{
  "n_layer": 8,
  "d_shared_expert": 0,
  "router_logit_norm": 1.5,
  "lr_router": 0.000951,
  "n_kv_head": 2,
  "head_dim": 32,
  "norm_place": "pre",
  "norm_eps": 1e-05,
  "rope_fraction": 0.25,
  "init": "normal",
  "beta1": 0.93,
  "warmup_steps": 50,
  "batch_tokens": 131072,
  "dataset": "wikipedia_en"
}
Below are experts of layer 4 (counted from 0) of a mixture-of-experts language model. Rows are named router (the router's row for the expert) and show model dimensions 0-79. Each number is 128 + 32 x the weight over its row's rms, rounded and kept within 0 to 255. Numbers have three digits each.
After each expert's rows: a language model's description of what the expert responds to; "raises" lists some tokens whose logits its average output raises strongly, later layers aside. This comes from a sample of Wikipedia text that the model never trained on.

# expert 35
router:111127103120141144121096144176174129129205138088161130102130065159139150131082146184152142057057110043104116134128120169091059102112082097143098105113142116138133146137148048120120135140075060131144086134136162176072157124152116097178125126
Section headings, birth parentheses. Equals signs in wiki section headings, opening parentheses before born or years, hyphens in compounds, and 1800s year pieces like 184.
raises: "T", "No", "Pre", "It", "See", "="

# expert 29
router:126175172181107137148137184086083123088077168122133101078151164121149090057110111100121081185125167172166112132165104174153186158174103118065128131116108123105081075158158117180157116137117184108137146128128079083116124128177127103146128086
Noun endings, head nouns. Closing pieces and head nouns of common nouns in prose, such as season, election, station, -ation, -ment, ex-ile, circ-le.
raises: ",", " in", " of", " (", ".", " to"

# expert 4
router:119116144116062056123069160097187147107052107086174163135117215083110158132132117157110129183125087157106080174080080107157106101111175145102177118108120118130145093095129083193119094139165172169136095097053077144156092126112131131068146099
Mid-word stem fragments. Short word-initial or middle stem pieces that will take a suffix, such as cl, ass, head, set, pp, gg (Volunteers, processed, cartridge).
raises: "ing", "ers", "er", "ed", "s", "eri"

# expert 27
router:112106141145146123174086161134102150155127107140141088060114141160163071111133128113096095149100123134147146156162122121113212093144160129129140153148141104070082130145117059127208144113151146103138161060170122128100149118136106124078189130
Word endings and phrases. Plural s and other word endings, closing quotes and parentheses, and words like known, such, children, announced, often before commas or of.
raises: ",", " in", ".", " (", ";", " with"

# expert 11
router:110111124139149111186106179148082088169142160138173162108178132166145162120081149105084229099074107152151144161143191156113137127130149088116116158139122122093051111081173107124137107170146149162129175140124209144049139112170116072100128162
Sentence ends and months. Sentence-final periods, commas after introductory time phrases, and month names or years in dates, such as "In the 1950s," and "By April 1925".
raises: "\n\n", "\n", " In", " They", " It", " The"

# expert 20
router:135137089109137082159106113176087128130170111138132089156153172128147123074157138111130116069169095132118098128061103161107117095138107190158092123181179144130187139103130127063153136091142122148105147137141126093159146102113163137113171076
Sports and election tables. Cells and headers in result tables: apostrophes in Men's, numbers, percentages, dashes, and column labels like Votes, Apps, Candidate, Club.
raises: "s", ".", " |", " and", ",", "-"

# expert 2
router:140136106149118141150144163139154125133133181139152116166120088122123114131100037154124083158165077158167173132123151211100130092173198112120087109127153203126141156122127119090156121157128169090101153171164109141074130071116129127145178097
Infobox and table numerals. Numbers and labels in infobox fields and result tables, such as area code values, years like 2003, scores, and URL slashes.
raises: ":", " di", " |", "man", "–"

# expert 12
router:160178128137151171065126155109136186110135121125121102129068072124092094119146076103134134157150153157101140153100118165190128153150180124158154101105149105104050130119109125185145155184168070147175150121181137110142178101126127149204111101
Place and institution names. Words in proper names of places and institutions such as United States, University, County, City, North, plus pieces like Manitoba, Frankfurt.
raises: ",", " and", "/", "'", ".", " for"

# expert 40
router:124065140097104187088110145168089094089118087153131138091120147071138167123157121094170113132134131155083103144126156093102092111163104162112130073174186082137138167130148163105120180086135093094097142206066170179145095119108105021126134171
Capital letters and initials. Single capital letters or short lowercase starts of words after hyphens, brackets or quotes, such as -shū, e.g., Nagorno-Karabakh, neither.
raises: "uto", "us", "ub", "umb", "ush"

# expert 7
router:132095148119146148132141144067135094121107086154081093082119152176104160195135153077081170119139169110132138090158136186080118128149093106090145119092156104144131086113153113154181155128089133133122145089088100073077106100121107151136098123
Mid-word name pieces. Word-final or inner pieces of proper names, often in sports tables and place names, such as Duisburg's is, Moss, Eindhoven; also closing parentheses.
raises: "-", ",", " and", " in", "/", "."

# expert 30
router:144128097076135090161124078189134090149091144169103102102159156156167109147138113136190108146119136140134086061063136144093155093171083101181116092081139145170146169123105168090147132098098017095141163115101155161139120101109136125075126087
Line breaks, list markers. Newlines, paragraph breaks, list dashes and table divider dashes starting new lines, plus infobox field names like Coordinates, Location.
raises: "|", "-", "=", "It", "During", "The"

# expert 46
router:086079092101141126101135122124131163075146103116140129128093132079093121091104131087154181187158124109108144056103161111110091186089178133148127107118128106134120140082127147091142124196126081106104127120144151131130105116132146200168098133
Name-initial pieces. First capitalized pieces of proper names such as St, Gl, Bl, Z, Mor, Const, starting people's or place names in lists and prose.
raises: "in", "ing", "ed", "int", "ane", "s"

# expert 21
router:161175133167154151137174088118143069141143130095083103120118172072125136145089147138110153142135187116106082133094140126161091163086127148139127111132131124134098123084120083129107132190114083164112121125155154145124117138177088104130121136
Consonant-cluster word pieces. Mid-word consonant clusters inside names and technical words, such as art-hr-itis, Dou-gl-as, Gall-agh-er, hexafluoroph-osp-hate.
raises: "al", "ian", "ic", "o", "e", "ia"

# expert 17
router:169125124133097137115116153169186091048138139161099132149137124152102088153173043162180158158151135155152123088158157121158099125121150087147105067119084175138142186165149094073114030170130115103097116139157171130158083157163079124078140103
Table rules, taxonomy lines. Dashes in markdown table divider rows and list-item dashes or line breaks in taxobox fields, such as Clade, Order, Class, Phylum.
raises: "rupt", "ge", "ston"